Experts of a small language model.
Size: 8 layers, width 256, vocabulary 32000, 48.3M parameters.
Experts: 96 experts in each of 6 layers, 96 squared ReLU neurons an expert, 4 picks a token, a sigmoid router.
Training: a variant of Muon for the experts, 293M tokens, 4468 steps.
Below are experts of layer 3 (counted from 0) of a mixture-of-experts language model. Rows are named router (the router's row for the expert), up (a neuron's input weights, with its number) and show model dimensions 0-255. Each number is 200 + 30 x the weight over its row's rms, rounded and kept within 0 to 999.
Before each expert's rows: a language model's description of what the expert responds to. This comes from a sample of Wikipedia text that the model never trained on.

# expert 57
What it handles: Concrete or collective nouns after the, his or a, such as population, community, city, region, ceremony, title, as a sentence subject or object.
router,170,165,274,208,256,256,247,118,175,201,234,170,154,128,162,206,167,177,165,179,209,199,211,161,187,189,206,213,176,199,169,154,239,184,242,221,216,253,158,239,228,161,239,219,202,164,219,209,180,199,196,161,187,192,221,212,176,193,227,214,172,201,179,211,161,186,244,195,202,190,209,252,161,254,237,213,191,212,223,198,181,221,178,130,158,137,239,256,206,186,185,161,186,227,190,185,186,116,205,185,173,245,196,219,206,179,195,150,137,216,216,191,187,212,159,213,253,174,203,199,206,252,226,216,200,198,208,174,193,240,193,258,230,247,196,175,164,189,235,209,207,184,188,162,193,155,183,189,234,219,192,208,235,179,216,180,238,214,197,181,204,214,187,210,214,225,190,213,211,197,246,186,200,185,177,210,210,225,250,245,190,150,218,218,174,195,213,188,155,165,171,276,198,187,306,186,221,197,189,199,168,206,225,180,253,208,235,200,239,174,241,204,220,166,232,241,213,225,229,262,218,206,180,217,167,196,191,246,246,224,163,221,199,209,140,204,167,227,193,148,197,209,172,215,199,198,225,212,187,212,254,207,205,171,195,151
up4,160,183,221,263,245,183,173,188,139,204,231,166,110,200,213,212,205,178,207,197,171,197,252,229,179,188,228,196,213,174,184,200,220,185,162,187,231,201,185,207,210,212,200,232,154,204,220,248,246,186,228,213,236,228,202,269,205,219,256,182,182,210,175,204,206,193,224,181,212,166,237,128,233,212,190,198,165,207,183,185,172,236,152,155,218,235,170,154,181,205,218,213,204,168,263,246,171,218,242,214,160,176,216,248,165,161,207,237,163,227,254,167,215,207,203,206,158,247,165,228,186,246,196,192,172,185,199,190,250,184,181,182,173,180,174,208,180,192,159,199,229,174,203,147,216,193,237,200,198,193,290,198,196,181,224,223,181,200,194,188,206,253,210,137,219,174,188,212,132,195,174,185,196,184,198,186,234,230,210,212,119,216,188,167,209,222,204,186,242,221,176,262,243,233,210,154,257,205,176,168,192,222,192,222,247,238,188,195,191,178,223,172,173,197,152,157,181,178,221,260,206,183,169,168,217,174,238,190,253,206,196,152,180,183,200,228,231,204,169,193,201,188,224,257,205,174,254,181,181,188,253,219,116,195,221,168
up5,220,194,222,245,208,267,221,193,223,252,180,165,262,217,192,148,194,154,242,213,213,219,202,191,216,193,197,227,235,239,196,161,200,204,170,221,241,190,196,214,219,243,196,189,227,198,172,200,197,229,227,192,248,192,116,190,232,200,189,194,224,178,200,183,193,186,200,175,202,197,197,177,201,228,156,219,156,192,178,246,227,218,188,216,189,226,221,189,230,195,199,189,221,156,214,198,219,144,175,200,137,257,220,175,215,216,229,161,208,205,200,199,183,153,184,228,193,184,148,161,213,208,211,206,175,194,271,156,221,182,184,178,221,198,253,236,164,158,220,185,243,190,219,240,245,120,254,184,182,180,207,201,198,181,192,166,207,198,186,225,216,217,198,228,184,211,221,187,180,225,233,163,147,194,194,220,192,204,212,190,219,179,205,172,205,243,216,240,218,158,172,144,232,220,211,185,157,234,179,222,101,183,232,202,221,222,264,163,202,182,201,193,221,187,134,145,235,209,142,222,206,230,213,227,202,175,147,219,241,196,174,215,215,243,208,204,232,207,182,202,99,190,208,227,201,236,95,205,251,201,142,206,163,190,140,193
up6,179,150,220,210,209,266,194,162,188,205,200,204,236,209,216,184,241,214,232,229,231,200,201,202,219,258,174,219,197,189,208,164,200,240,192,217,214,181,200,176,247,216,230,216,172,209,220,213,177,169,197,184,197,178,222,207,218,196,159,190,185,228,208,251,192,209,191,233,211,234,219,208,213,211,238,197,189,196,188,217,251,210,190,175,204,191,169,191,252,194,250,152,205,170,219,209,239,213,154,212,201,173,172,149,185,200,246,189,191,208,197,191,237,195,144,162,203,126,239,207,179,202,203,219,243,137,181,165,207,238,214,255,208,249,180,190,180,177,252,183,205,257,218,152,224,197,164,258,195,123,216,132,223,138,205,163,195,191,235,200,190,201,250,226,212,193,217,218,158,197,207,233,145,227,194,240,205,204,192,177,168,159,185,187,181,176,224,169,182,167,220,178,246,183,181,214,226,191,210,216,226,150,219,204,219,220,202,210,190,216,179,148,211,174,165,208,213,256,148,165,162,198,190,189,210,165,206,175,227,237,154,112,211,220,192,163,227,251,168,109,240,189,226,222,179,209,229,231,106,211,236,226,223,301,184,189
up7,179,227,266,188,89,255,208,183,168,184,224,219,218,173,181,187,239,250,196,215,218,210,212,248,174,182,224,191,212,225,268,163,213,189,199,227,171,221,186,195,217,170,150,224,226,197,256,193,172,230,215,199,154,182,216,225,243,201,163,218,208,219,205,254,244,131,208,194,198,179,311,163,153,225,139,186,206,237,184,214,215,202,229,196,219,201,193,213,214,188,200,174,159,157,231,263,201,184,197,226,165,223,169,198,212,207,158,186,199,190,208,178,232,211,287,228,192,165,197,152,196,239,220,163,196,264,219,240,154,216,217,160,228,205,188,156,203,184,197,122,159,200,198,226,170,182,225,212,183,267,168,177,181,166,189,227,196,174,158,200,233,197,210,170,180,194,171,207,260,214,177,220,193,214,155,182,237,166,183,168,210,233,205,212,249,185,175,208,225,160,211,186,163,205,184,188,240,157,201,147,195,221,191,190,205,238,226,185,211,207,188,170,279,207,213,185,187,187,165,210,232,217,230,180,169,240,170,224,160,204,206,200,162,178,182,236,212,213,193,161,198,173,138,231,187,203,192,216,178,204,212,204,263,196,160,204
up8,230,244,190,187,206,172,197,222,276,232,182,206,181,231,222,235,181,199,159,208,185,221,205,185,184,230,196,206,185,219,213,196,221,210,228,185,143,212,222,193,207,223,182,167,173,180,186,178,225,239,223,198,217,254,158,207,248,220,178,224,163,192,208,244,175,197,272,248,134,224,221,198,240,131,157,193,204,167,232,248,183,176,203,227,209,219,271,166,190,158,142,152,217,165,223,200,204,187,181,207,231,212,202,213,172,198,168,198,225,212,219,201,199,199,196,189,233,214,163,137,247,207,207,163,248,190,192,218,207,188,198,190,183,183,173,191,172,181,165,207,217,229,200,168,184,183,233,185,230,201,178,192,129,198,154,197,164,169,254,278,198,160,229,229,205,203,183,218,104,162,194,213,229,198,197,160,170,136,180,181,195,186,180,290,186,203,189,246,170,194,195,142,197,176,213,213,234,183,211,192,201,203,210,224,173,214,197,205,186,168,223,247,273,216,146,193,198,194,194,196,217,147,217,244,193,271,192,215,223,203,221,278,225,215,173,177,181,221,196,189,198,105,214,187,142,266,184,220,200,198,232,194,184,167,224,210
up9,249,216,141,186,205,222,174,247,205,172,181,234,226,204,180,233,205,211,229,151,185,171,220,175,197,158,184,247,164,214,200,198,197,225,207,151,190,211,224,161,145,209,242,273,150,204,215,198,204,284,188,169,201,160,158,189,200,196,174,187,210,250,161,189,149,193,215,214,257,164,227,186,188,165,207,203,228,121,195,218,216,217,206,214,229,214,186,243,222,227,199,162,229,188,146,203,266,171,193,156,273,222,169,204,169,230,194,233,140,209,243,195,187,219,186,212,174,208,197,257,175,202,197,215,230,176,188,171,197,204,123,225,174,206,233,191,237,212,211,193,209,199,207,243,216,167,179,194,143,207,229,205,213,202,198,151,235,183,235,195,175,225,214,125,186,212,163,210,191,195,178,233,198,147,240,195,177,162,201,204,208,246,202,222,187,152,189,161,190,229,169,220,161,198,173,215,226,219,247,152,186,253,172,184,166,182,197,170,239,182,195,158,192,186,264,191,214,251,233,210,218,190,250,231,225,228,196,253,171,166,176,237,201,208,158,206,195,217,243,210,136,199,189,260,224,186,223,126,231,231,223,173,218,207,179,176
up10,164,216,218,178,179,204,193,177,165,205,185,189,203,123,171,219,194,255,193,205,167,162,232,144,159,141,180,226,206,195,180,213,154,218,239,166,222,243,154,257,212,211,238,188,238,212,213,205,176,205,233,152,220,205,204,224,185,179,237,185,178,190,200,199,164,207,228,162,204,221,241,195,172,248,202,175,190,211,213,238,142,141,179,159,180,148,216,213,213,187,208,172,216,236,224,239,171,150,211,242,177,199,247,252,223,187,175,140,160,185,215,164,232,237,211,174,189,158,194,225,240,223,208,182,206,201,237,184,203,232,181,198,238,223,185,195,158,195,199,211,209,232,200,199,203,196,200,215,170,153,220,219,166,199,160,244,230,216,199,165,194,191,240,195,168,192,159,268,161,216,253,142,216,175,200,280,189,157,239,135,227,214,222,228,149,203,195,199,141,216,206,198,184,148,266,189,182,193,200,182,205,226,233,177,200,207,196,201,198,195,192,233,234,148,223,189,253,195,220,237,216,228,241,220,193,188,165,210,196,196,196,240,166,195,198,244,127,296,187,214,202,138,166,211,258,173,174,241,231,182,210,180,225,198,233,167
up11,197,183,141,167,191,250,239,222,166,173,186,169,197,185,184,162,175,238,224,215,159,214,206,176,206,252,204,227,210,182,191,217,165,152,205,181,185,199,233,159,204,179,122,241,187,197,182,194,168,194,173,205,155,191,191,186,155,179,231,213,192,230,261,225,219,171,254,191,185,165,198,171,172,189,236,211,214,167,184,153,222,241,193,172,202,215,223,240,167,180,138,146,214,198,216,159,172,184,215,209,195,234,154,251,150,264,173,191,182,222,198,179,251,185,209,269,145,177,201,214,197,202,245,195,243,171,200,184,193,202,212,189,274,272,198,205,213,224,276,246,200,213,195,226,202,215,191,178,212,137,216,189,204,229,169,236,218,170,146,211,227,151,201,196,208,246,226,180,184,201,226,130,227,182,194,183,159,200,205,211,239,193,234,181,191,192,223,223,179,206,187,223,190,141,280,221,222,146,169,189,224,174,191,204,262,193,233,209,195,144,190,222,258,241,166,217,185,225,238,189,255,177,200,215,188,163,180,204,181,214,189,204,186,159,216,182,176,269,209,199,262,219,226,241,178,223,229,206,133,203,226,203,183,176,205,187
up12,217,226,199,225,231,209,214,176,199,246,222,193,185,125,218,201,285,193,153,186,235,150,267,191,157,175,240,219,161,185,199,131,249,181,201,178,220,202,192,187,218,192,222,184,148,188,184,188,194,249,247,165,203,237,165,199,149,154,207,215,250,212,215,186,214,189,183,231,166,205,183,184,152,150,184,164,194,176,203,227,195,162,225,267,232,150,179,198,232,203,187,195,243,237,237,242,190,148,192,196,194,220,194,254,195,175,217,187,214,192,175,223,190,228,208,204,182,256,150,188,204,246,209,226,194,158,178,291,217,235,170,191,157,184,188,190,211,171,216,178,150,169,191,203,235,239,219,217,203,287,121,190,216,164,228,264,243,192,206,174,216,173,193,153,213,161,209,167,229,217,221,179,172,218,229,179,222,204,209,183,218,222,173,174,204,191,180,208,257,231,183,217,183,211,200,191,213,192,156,133,196,254,189,192,212,221,215,216,177,158,188,192,198,209,175,199,231,207,187,162,162,195,198,192,214,225,195,267,226,232,175,227,223,209,196,198,236,221,209,243,229,198,231,259,227,157,182,143,170,187,170,193,248,243,231,184
up13,239,235,237,255,208,225,243,164,204,206,235,226,254,204,203,220,201,177,151,144,233,235,218,181,198,234,265,163,199,210,170,132,196,156,222,202,258,266,215,264,201,204,212,206,218,217,183,167,185,192,186,173,199,256,196,201,222,184,222,149,226,176,196,148,154,238,214,179,223,200,210,196,182,153,170,178,237,186,176,169,168,196,159,194,204,223,125,187,188,183,182,176,218,186,196,198,226,172,187,228,181,154,201,189,180,166,199,260,190,203,201,240,197,213,199,160,181,198,210,221,198,196,216,199,157,237,212,196,139,173,229,149,205,228,205,203,169,227,177,228,218,206,229,228,168,182,198,178,218,160,243,194,218,184,193,229,223,246,236,114,193,166,244,181,107,245,219,196,185,167,198,203,225,172,156,183,205,207,188,226,195,170,192,232,239,230,206,208,229,148,208,192,168,167,198,192,170,184,157,209,194,224,202,190,236,215,221,254,205,191,177,228,181,222,212,194,233,199,182,237,191,214,191,255,178,211,171,175,175,260,206,234,180,217,190,189,189,142,152,206,265,178,146,177,154,194,187,233,164,247,187,177,233,296,242,218
up14,157,251,192,210,204,179,187,213,201,159,208,216,187,210,232,219,147,202,271,198,211,198,128,188,213,137,232,223,184,204,184,216,238,238,227,244,211,233,177,245,233,205,226,164,210,278,187,236,203,172,179,208,223,219,178,210,220,245,174,258,244,222,187,169,199,177,241,194,232,178,213,209,217,188,197,162,188,211,199,168,131,185,167,179,224,153,111,176,188,214,182,194,127,191,159,208,202,225,223,204,249,217,191,192,214,194,187,197,196,192,199,226,142,230,224,231,214,231,215,189,209,212,190,219,182,171,163,175,160,153,219,255,201,215,218,185,207,221,220,167,173,150,152,148,171,178,151,259,223,146,212,203,193,232,147,163,234,226,264,205,175,207,206,247,220,189,181,215,188,232,180,212,241,188,199,253,184,236,171,207,162,172,245,238,206,137,186,194,176,217,212,174,237,183,202,192,166,201,144,243,257,207,254,144,210,167,222,251,211,208,209,200,232,205,192,201,167,191,232,205,231,142,194,166,185,223,149,197,205,186,239,144,177,208,212,225,165,194,175,169,255,211,215,194,208,161,204,251,224,184,227,185,166,206,206,162
up15,223,267,206,205,197,170,230,215,174,223,222,181,207,186,191,168,200,210,243,184,183,176,216,196,177,190,140,180,198,171,238,179,154,205,252,231,174,187,211,226,149,246,177,121,210,165,199,171,189,256,191,143,198,222,190,200,222,258,176,198,176,157,214,228,204,158,198,222,243,210,133,202,171,162,217,217,196,189,183,218,198,198,188,211,211,194,219,226,217,173,181,170,223,194,194,206,232,219,209,233,211,189,224,217,211,164,174,221,227,182,240,314,195,218,181,256,152,192,245,219,185,202,171,201,171,196,223,202,196,175,172,218,201,140,216,259,222,219,140,235,215,151,217,222,197,206,200,185,196,206,163,164,175,237,180,169,244,246,200,208,184,187,219,157,188,163,200,153,194,145,226,203,211,195,191,182,275,191,232,215,217,230,187,208,227,163,250,235,239,228,175,173,222,196,235,204,214,222,142,180,199,221,202,222,234,176,251,187,193,219,216,252,225,133,216,147,156,107,210,174,245,236,197,210,169,209,244,203,276,186,210,159,151,159,156,209,211,186,214,266,182,222,181,185,182,173,185,189,179,221,153,200,209,223,209,195
up16,229,187,173,221,202,222,168,189,193,185,261,259,199,211,187,193,227,184,180,170,198,202,191,202,232,169,194,224,165,176,199,161,238,148,155,212,207,141,231,179,125,244,166,155,201,145,190,214,263,196,206,219,187,175,226,260,217,237,205,218,180,200,134,197,159,233,183,175,205,192,195,206,241,193,179,198,182,182,221,235,201,252,180,208,239,207,224,201,214,234,251,189,214,239,236,169,222,214,222,216,192,181,198,141,151,167,238,236,245,239,217,198,234,236,198,187,206,160,237,189,215,177,231,231,220,161,240,199,219,193,225,168,199,198,197,183,155,199,173,245,228,214,181,220,159,216,244,183,202,169,170,263,213,179,206,199,190,225,219,211,220,198,189,219,198,211,239,162,210,183,190,217,172,214,167,171,164,220,235,178,200,195,108,188,212,154,271,196,236,215,187,147,186,191,172,247,175,171,214,198,211,195,225,224,203,194,201,228,257,203,200,248,246,167,206,202,190,187,200,171,181,172,267,225,152,201,223,157,214,195,220,250,202,164,198,174,254,210,223,183,175,217,213,192,203,99,135,261,195,207,218,150,154,135,248,185
up17,195,184,241,181,246,161,109,170,155,232,194,227,169,181,222,186,176,170,197,211,215,227,235,186,231,230,160,207,244,173,216,192,219,227,203,235,170,165,182,183,173,231,253,218,253,214,178,175,148,204,208,178,155,220,241,218,231,209,181,207,198,240,177,212,226,259,207,184,270,253,181,184,233,152,176,215,150,247,243,185,171,165,169,228,214,250,196,228,196,263,201,172,180,208,206,186,224,212,195,255,286,178,228,223,188,192,147,195,207,209,162,174,238,273,193,222,231,150,193,226,209,199,174,249,197,188,203,236,182,186,252,130,229,217,174,167,228,191,181,193,175,194,203,201,212,215,184,215,215,147,177,202,243,194,152,203,173,235,211,159,225,184,209,137,183,241,163,178,227,197,149,206,189,193,191,184,273,189,226,214,189,202,237,171,173,249,181,179,156,181,140,204,146,169,191,191,177,166,168,185,211,194,215,259,219,201,213,236,226,173,177,221,195,210,178,206,254,137,198,166,213,150,178,241,210,202,214,182,225,196,217,195,140,173,178,210,220,226,183,187,213,199,206,224,255,184,202,245,224,188,209,203,210,158,182,179
up18,216,162,206,138,185,165,169,183,195,211,225,228,139,218,218,230,199,183,170,216,173,240,243,215,228,222,196,200,207,201,184,193,207,206,248,195,158,172,223,160,255,242,210,210,193,177,173,168,250,190,222,167,223,201,219,225,212,158,216,251,224,139,197,224,195,155,227,141,169,196,183,218,181,216,192,177,248,188,201,163,266,228,198,163,162,277,209,264,239,237,195,202,183,203,264,177,223,204,293,165,169,184,194,158,193,135,242,191,196,162,214,184,195,188,223,192,205,227,222,159,216,214,209,217,192,180,171,187,228,203,161,226,193,227,161,220,189,243,225,204,247,219,225,191,200,198,223,226,259,195,175,197,247,170,251,199,218,201,165,183,165,228,155,220,175,229,188,197,178,195,193,195,213,193,232,178,227,215,170,215,210,193,162,158,195,250,170,158,248,185,181,214,203,206,239,197,152,189,227,253,211,225,229,180,157,184,137,247,185,181,209,209,143,266,187,190,179,130,219,267,201,205,199,227,182,192,175,147,224,191,202,212,187,187,199,197,136,207,200,223,166,180,167,182,232,194,186,190,214,237,187,180,129,168,232,132
up19,121,193,247,194,219,275,172,222,242,220,241,216,206,166,219,239,187,165,188,165,172,207,239,232,121,192,267,192,244,219,212,167,188,182,208,210,274,205,239,222,197,184,250,129,183,204,218,216,177,215,159,207,222,230,180,201,163,195,157,226,263,215,153,210,212,199,191,161,252,191,212,221,148,186,160,195,157,190,283,179,142,208,203,219,195,171,179,246,210,176,182,149,203,214,145,283,204,226,181,210,262,189,182,199,204,180,187,244,213,233,183,234,224,177,186,199,182,187,180,169,197,254,213,245,175,211,203,223,150,171,210,244,177,172,167,217,207,242,145,201,167,201,165,154,177,180,159,246,168,180,161,178,219,186,202,192,223,239,218,170,192,169,217,183,175,225,223,247,216,176,160,182,184,214,237,212,213,198,233,238,187,157,216,184,198,239,231,176,168,197,170,255,201,178,231,244,249,159,169,165,144,211,196,145,245,214,218,202,200,202,193,223,202,226,247,194,177,195,186,194,183,185,165,188,168,164,209,221,224,195,194,228,203,212,162,206,174,203,232,158,268,222,175,188,181,198,221,206,201,199,211,219,180,210,185,189
up20,224,209,203,193,266,194,187,132,209,227,183,197,224,226,193,164,203,192,164,246,183,161,206,192,171,218,209,199,147,205,196,176,233,187,220,168,253,214,208,199,157,193,234,195,191,204,249,212,233,204,184,127,216,242,190,181,193,192,227,228,204,182,188,204,176,276,212,182,206,182,204,238,179,185,201,204,187,164,256,232,162,193,212,212,173,211,220,212,173,286,245,243,192,172,200,210,193,195,220,195,261,214,198,205,210,191,182,230,142,174,241,207,186,169,250,194,197,187,199,196,249,212,224,225,149,270,195,149,220,239,208,192,219,157,217,189,159,219,183,155,136,200,186,181,161,204,166,201,192,191,239,179,226,185,197,225,186,238,210,135,218,244,192,176,143,220,117,270,201,225,217,189,168,155,223,193,200,185,257,193,166,162,156,146,193,197,215,242,158,214,205,171,278,180,217,204,255,219,194,219,201,198,247,167,204,193,203,168,209,194,220,213,220,210,251,207,223,250,190,183,179,185,240,166,197,224,244,153,226,220,193,209,135,263,161,176,230,173,159,210,199,168,246,151,204,209,184,199,187,170,211,237,154,173,156,200
up21,191,222,224,214,230,223,197,210,244,191,229,213,194,217,208,241,226,201,165,147,212,142,225,202,241,194,222,180,211,212,206,172,239,199,191,223,226,229,209,225,201,201,181,176,155,137,249,176,147,223,128,154,233,166,211,181,214,165,192,145,201,222,181,224,182,249,248,198,289,283,229,220,156,203,146,205,194,231,194,165,156,243,182,219,221,166,188,201,213,190,175,185,209,196,185,146,228,232,174,179,218,204,230,192,246,214,180,170,259,225,205,207,234,172,193,223,223,215,179,213,211,222,219,173,241,197,170,197,181,158,145,182,232,217,179,195,253,240,173,221,172,204,192,172,202,142,186,222,182,204,163,190,231,254,165,212,171,158,211,179,173,239,232,202,149,179,167,210,187,167,203,232,195,208,192,163,221,179,178,192,231,174,249,198,196,198,166,179,157,171,189,261,212,226,153,239,262,218,161,134,225,230,169,235,212,186,237,255,190,215,162,234,202,221,224,195,207,157,211,210,189,206,187,244,241,231,226,227,174,188,239,181,204,157,137,187,131,164,202,191,162,211,155,222,238,185,179,219,194,160,162,194,219,202,152,173
up22,187,188,196,214,230,221,213,223,186,204,229,235,168,186,199,227,168,198,176,161,224,237,188,180,225,215,187,239,179,148,219,215,212,161,209,180,231,210,234,235,185,161,205,215,214,199,181,164,194,193,187,202,165,215,178,203,165,225,201,229,224,158,168,195,219,218,200,209,199,185,199,176,219,155,150,189,226,201,226,206,175,223,153,259,216,214,188,186,243,153,203,129,165,207,197,174,170,194,213,221,209,241,157,184,178,184,159,214,209,297,199,192,197,144,184,231,184,265,207,136,157,190,231,232,224,230,243,226,190,110,209,193,194,194,175,225,189,127,198,200,219,191,235,193,203,248,241,218,245,211,152,189,228,146,232,190,220,192,202,172,204,176,188,197,224,203,207,168,202,145,131,175,249,245,182,212,205,298,173,201,248,242,168,214,232,235,211,161,186,198,215,194,196,221,205,161,246,256,165,212,241,152,155,180,184,211,228,246,262,259,174,184,202,229,214,200,200,221,232,236,162,157,213,263,201,183,195,191,224,227,162,174,255,214,159,181,195,222,179,215,161,188,190,213,189,165,226,273,185,156,182,167,198,196,213,185
up23,213,203,275,209,232,219,178,115,191,218,246,243,187,203,158,191,194,206,242,214,231,177,195,220,236,145,203,205,212,192,196,243,221,218,211,205,166,247,216,213,195,214,220,232,209,170,198,160,206,129,167,204,170,155,217,241,203,202,235,174,195,159,213,158,168,221,250,162,233,176,214,169,204,189,139,224,232,153,276,244,185,172,183,223,180,212,277,220,188,247,196,220,214,220,208,177,183,220,185,197,138,195,203,255,205,232,172,194,219,194,229,226,195,213,232,251,159,202,205,197,233,207,204,189,211,221,213,217,193,218,216,167,165,208,165,226,189,156,167,190,174,213,203,156,238,235,224,249,149,206,185,205,182,160,261,278,159,186,163,164,182,164,190,180,150,222,221,218,196,185,260,213,172,200,191,197,195,212,208,202,228,206,200,218,185,222,197,214,165,180,181,184,208,155,172,133,242,166,180,185,181,204,225,235,189,185,165,193,226,203,164,242,223,198,215,169,239,184,226,147,171,233,179,243,234,185,179,145,209,223,175,147,171,210,169,128,197,255,152,140,206,171,234,198,230,188,188,187,263,188,197,182,240,177,248,201
up24,200,181,188,205,149,192,192,118,218,206,130,213,229,240,180,185,164,217,191,174,172,213,232,178,178,232,209,233,183,158,180,157,257,178,175,151,219,188,177,177,234,224,212,203,264,219,228,219,211,245,195,172,212,182,221,176,191,203,225,173,196,222,181,211,240,202,226,228,198,172,170,147,248,213,272,210,201,221,124,159,215,205,230,189,244,241,208,260,228,194,167,202,158,219,182,142,211,168,224,198,197,225,237,245,155,225,212,209,226,223,163,224,167,197,222,198,222,238,146,231,200,182,233,232,189,174,250,229,214,205,227,114,252,192,193,190,228,186,178,193,172,219,200,172,195,219,170,182,206,218,236,198,211,243,194,163,200,231,163,209,208,184,222,184,201,206,216,134,168,195,217,146,194,181,151,228,217,209,205,193,214,244,273,230,119,215,173,183,150,165,225,221,205,182,224,225,214,207,188,175,215,213,234,144,179,202,126,200,206,246,156,201,188,178,196,174,203,202,202,250,185,201,198,221,201,165,242,167,183,234,201,255,178,160,158,205,188,181,179,194,136,239,224,183,245,238,200,213,252,188,171,231,257,190,210,203
up25,213,171,252,244,194,206,203,142,170,233,216,192,201,210,265,178,247,224,222,229,187,161,198,240,236,198,185,197,169,215,197,161,157,204,132,237,178,162,190,197,209,230,178,215,233,168,200,209,188,234,183,186,201,186,256,206,141,186,135,249,164,171,207,218,185,221,135,196,171,219,208,135,175,200,170,199,237,245,230,186,159,206,275,198,215,193,178,213,215,243,207,170,214,151,195,206,197,171,227,225,135,160,214,191,132,173,214,211,237,150,186,199,137,188,190,218,211,155,205,200,206,165,237,185,179,160,208,206,199,207,187,200,229,163,209,207,203,182,228,205,183,226,186,224,209,200,236,168,255,208,234,241,215,223,110,133,222,151,202,214,236,248,154,171,230,136,224,190,171,202,227,226,174,261,223,199,196,196,168,209,218,208,203,193,163,224,239,243,185,168,203,206,162,160,232,210,186,152,192,236,196,218,188,266,211,205,211,201,198,168,193,238,229,198,223,164,221,232,208,213,107,220,183,218,243,220,239,242,182,178,162,203,223,168,214,215,131,217,190,189,177,234,194,199,194,211,171,183,193,183,228,180,195,149,225,218
up26,163,225,174,146,191,187,225,183,229,237,169,189,261,202,238,192,182,213,175,181,198,161,257,199,197,168,201,228,201,245,121,206,213,245,179,193,155,235,200,234,173,248,159,248,172,213,214,191,198,226,194,223,190,175,193,197,212,174,213,208,127,237,211,203,205,209,199,217,221,196,233,273,185,201,211,219,236,133,179,193,235,236,237,165,199,270,205,176,150,250,170,232,190,246,222,189,196,231,204,167,181,179,139,220,189,187,196,158,219,210,173,130,204,220,128,177,223,207,190,218,251,183,204,199,251,147,219,172,219,160,169,218,243,204,158,217,229,239,228,234,215,228,202,180,179,170,224,164,217,205,172,196,226,255,178,158,155,200,197,183,180,213,187,217,171,198,220,197,184,242,170,253,219,196,235,217,199,232,171,159,189,185,203,226,227,188,190,137,198,149,194,168,193,232,271,208,203,161,180,210,198,172,240,189,185,163,184,184,153,187,177,260,195,291,191,217,178,197,168,268,212,203,211,163,200,174,177,226,179,188,221,282,216,254,223,200,220,227,188,196,167,221,185,186,162,193,226,196,186,229,239,187,188,224,207,168
up27,196,193,259,199,199,204,183,203,247,257,245,206,156,177,228,146,178,183,153,190,221,202,208,233,142,239,237,246,235,178,242,193,280,210,175,236,182,230,148,148,231,120,186,198,206,157,227,202,206,256,198,249,192,214,184,201,188,203,196,200,176,154,203,172,189,203,135,242,198,206,203,211,185,169,200,212,200,210,203,230,218,157,214,217,167,232,202,193,201,208,210,112,231,235,178,204,227,228,206,182,160,236,213,134,211,150,238,146,237,265,226,214,207,201,147,214,196,203,215,209,176,242,238,231,201,216,181,229,160,204,192,197,209,190,209,173,204,207,178,215,207,173,204,197,246,187,172,207,171,179,178,209,219,227,211,204,230,220,179,192,212,193,166,209,220,227,126,188,255,176,166,155,166,202,205,128,206,207,195,222,208,176,251,218,125,171,208,145,179,222,180,224,121,184,149,226,233,233,180,191,193,186,149,152,219,267,222,170,235,188,236,191,231,171,234,168,203,188,217,208,223,205,184,179,221,187,237,247,191,190,243,225,187,188,206,202,164,139,207,184,247,201,237,183,225,230,206,184,224,186,167,192,205,187,223,147
up28,207,204,180,263,104,200,168,132,281,217,230,194,242,201,182,194,200,215,194,168,176,233,225,179,177,222,211,202,247,183,200,222,189,182,204,217,199,257,226,274,146,207,222,177,173,201,183,196,184,216,207,173,199,229,239,162,196,248,180,171,186,162,259,217,153,237,184,204,195,229,200,180,176,203,266,239,179,229,169,200,207,177,181,217,192,221,229,224,227,188,258,212,168,226,208,178,246,120,192,219,186,190,177,166,212,207,206,243,139,214,174,203,154,163,186,154,222,213,184,219,144,237,224,172,203,183,174,154,152,216,203,209,185,209,181,229,186,186,196,162,261,208,238,172,183,170,120,184,211,157,206,207,212,222,201,201,205,173,223,180,202,236,216,228,290,216,178,218,210,209,189,164,168,195,152,201,256,222,212,161,200,206,241,224,166,201,175,179,183,208,227,198,190,224,291,171,178,230,157,214,204,194,204,206,193,209,179,191,196,156,200,255,189,212,214,183,209,200,226,213,227,229,243,224,136,192,196,215,194,157,265,255,183,176,221,185,162,194,115,200,214,185,227,170,213,216,210,169,226,206,158,212,220,186,190,189
up29,255,194,225,220,191,206,164,174,216,179,230,210,176,183,255,163,163,202,201,180,152,203,173,208,231,204,198,162,202,207,190,205,185,212,186,182,136,178,225,188,233,219,284,216,253,178,204,220,213,155,255,219,141,188,203,188,194,181,194,256,145,199,212,176,269,226,204,176,215,213,202,192,213,172,156,182,273,211,225,180,165,276,228,229,183,224,162,193,174,185,197,213,188,179,223,227,171,187,224,202,225,237,209,185,201,163,260,206,201,189,161,193,146,126,122,201,285,162,185,214,170,212,181,244,163,158,206,219,254,189,199,153,243,138,193,199,228,198,189,173,243,156,189,182,135,181,226,193,254,199,149,190,199,204,232,236,189,182,204,180,194,227,218,203,238,184,247,221,181,204,206,187,212,231,172,197,261,248,273,187,184,189,207,178,150,175,145,134,171,194,188,178,162,225,180,177,235,205,183,192,163,201,201,199,189,163,223,178,210,197,255,201,180,279,208,190,185,210,215,231,269,177,246,195,210,161,218,205,226,227,189,198,196,233,208,216,221,179,228,201,198,202,173,200,197,216,198,190,195,214,210,205,142,190,234,206
up30,234,200,199,194,192,169,201,175,176,195,244,200,183,161,213,189,135,184,223,244,192,206,176,223,272,207,218,226,218,184,180,189,188,165,206,145,179,220,179,184,213,193,258,201,254,177,228,233,188,144,212,204,224,157,199,208,181,155,246,214,193,150,240,216,241,184,226,176,210,182,218,219,232,213,178,188,179,233,270,231,213,214,234,210,245,239,217,198,220,141,206,129,208,241,228,185,172,218,232,243,165,206,226,189,185,172,170,166,136,190,153,183,184,176,224,150,168,210,197,182,209,203,196,228,208,111,214,192,158,201,215,203,208,172,141,171,160,216,239,184,167,173,177,198,172,185,245,216,192,172,191,233,181,236,238,196,250,235,155,161,235,144,188,212,220,248,151,189,185,177,176,162,189,186,155,232,207,238,250,207,262,171,187,207,118,228,205,184,173,200,177,194,220,197,244,179,195,200,230,167,219,186,149,157,209,223,229,237,198,146,163,178,204,181,194,201,206,210,238,208,152,158,165,227,166,197,240,187,260,221,191,207,259,209,173,214,234,243,180,200,236,227,164,230,245,255,204,200,198,207,190,181,212,220,221,250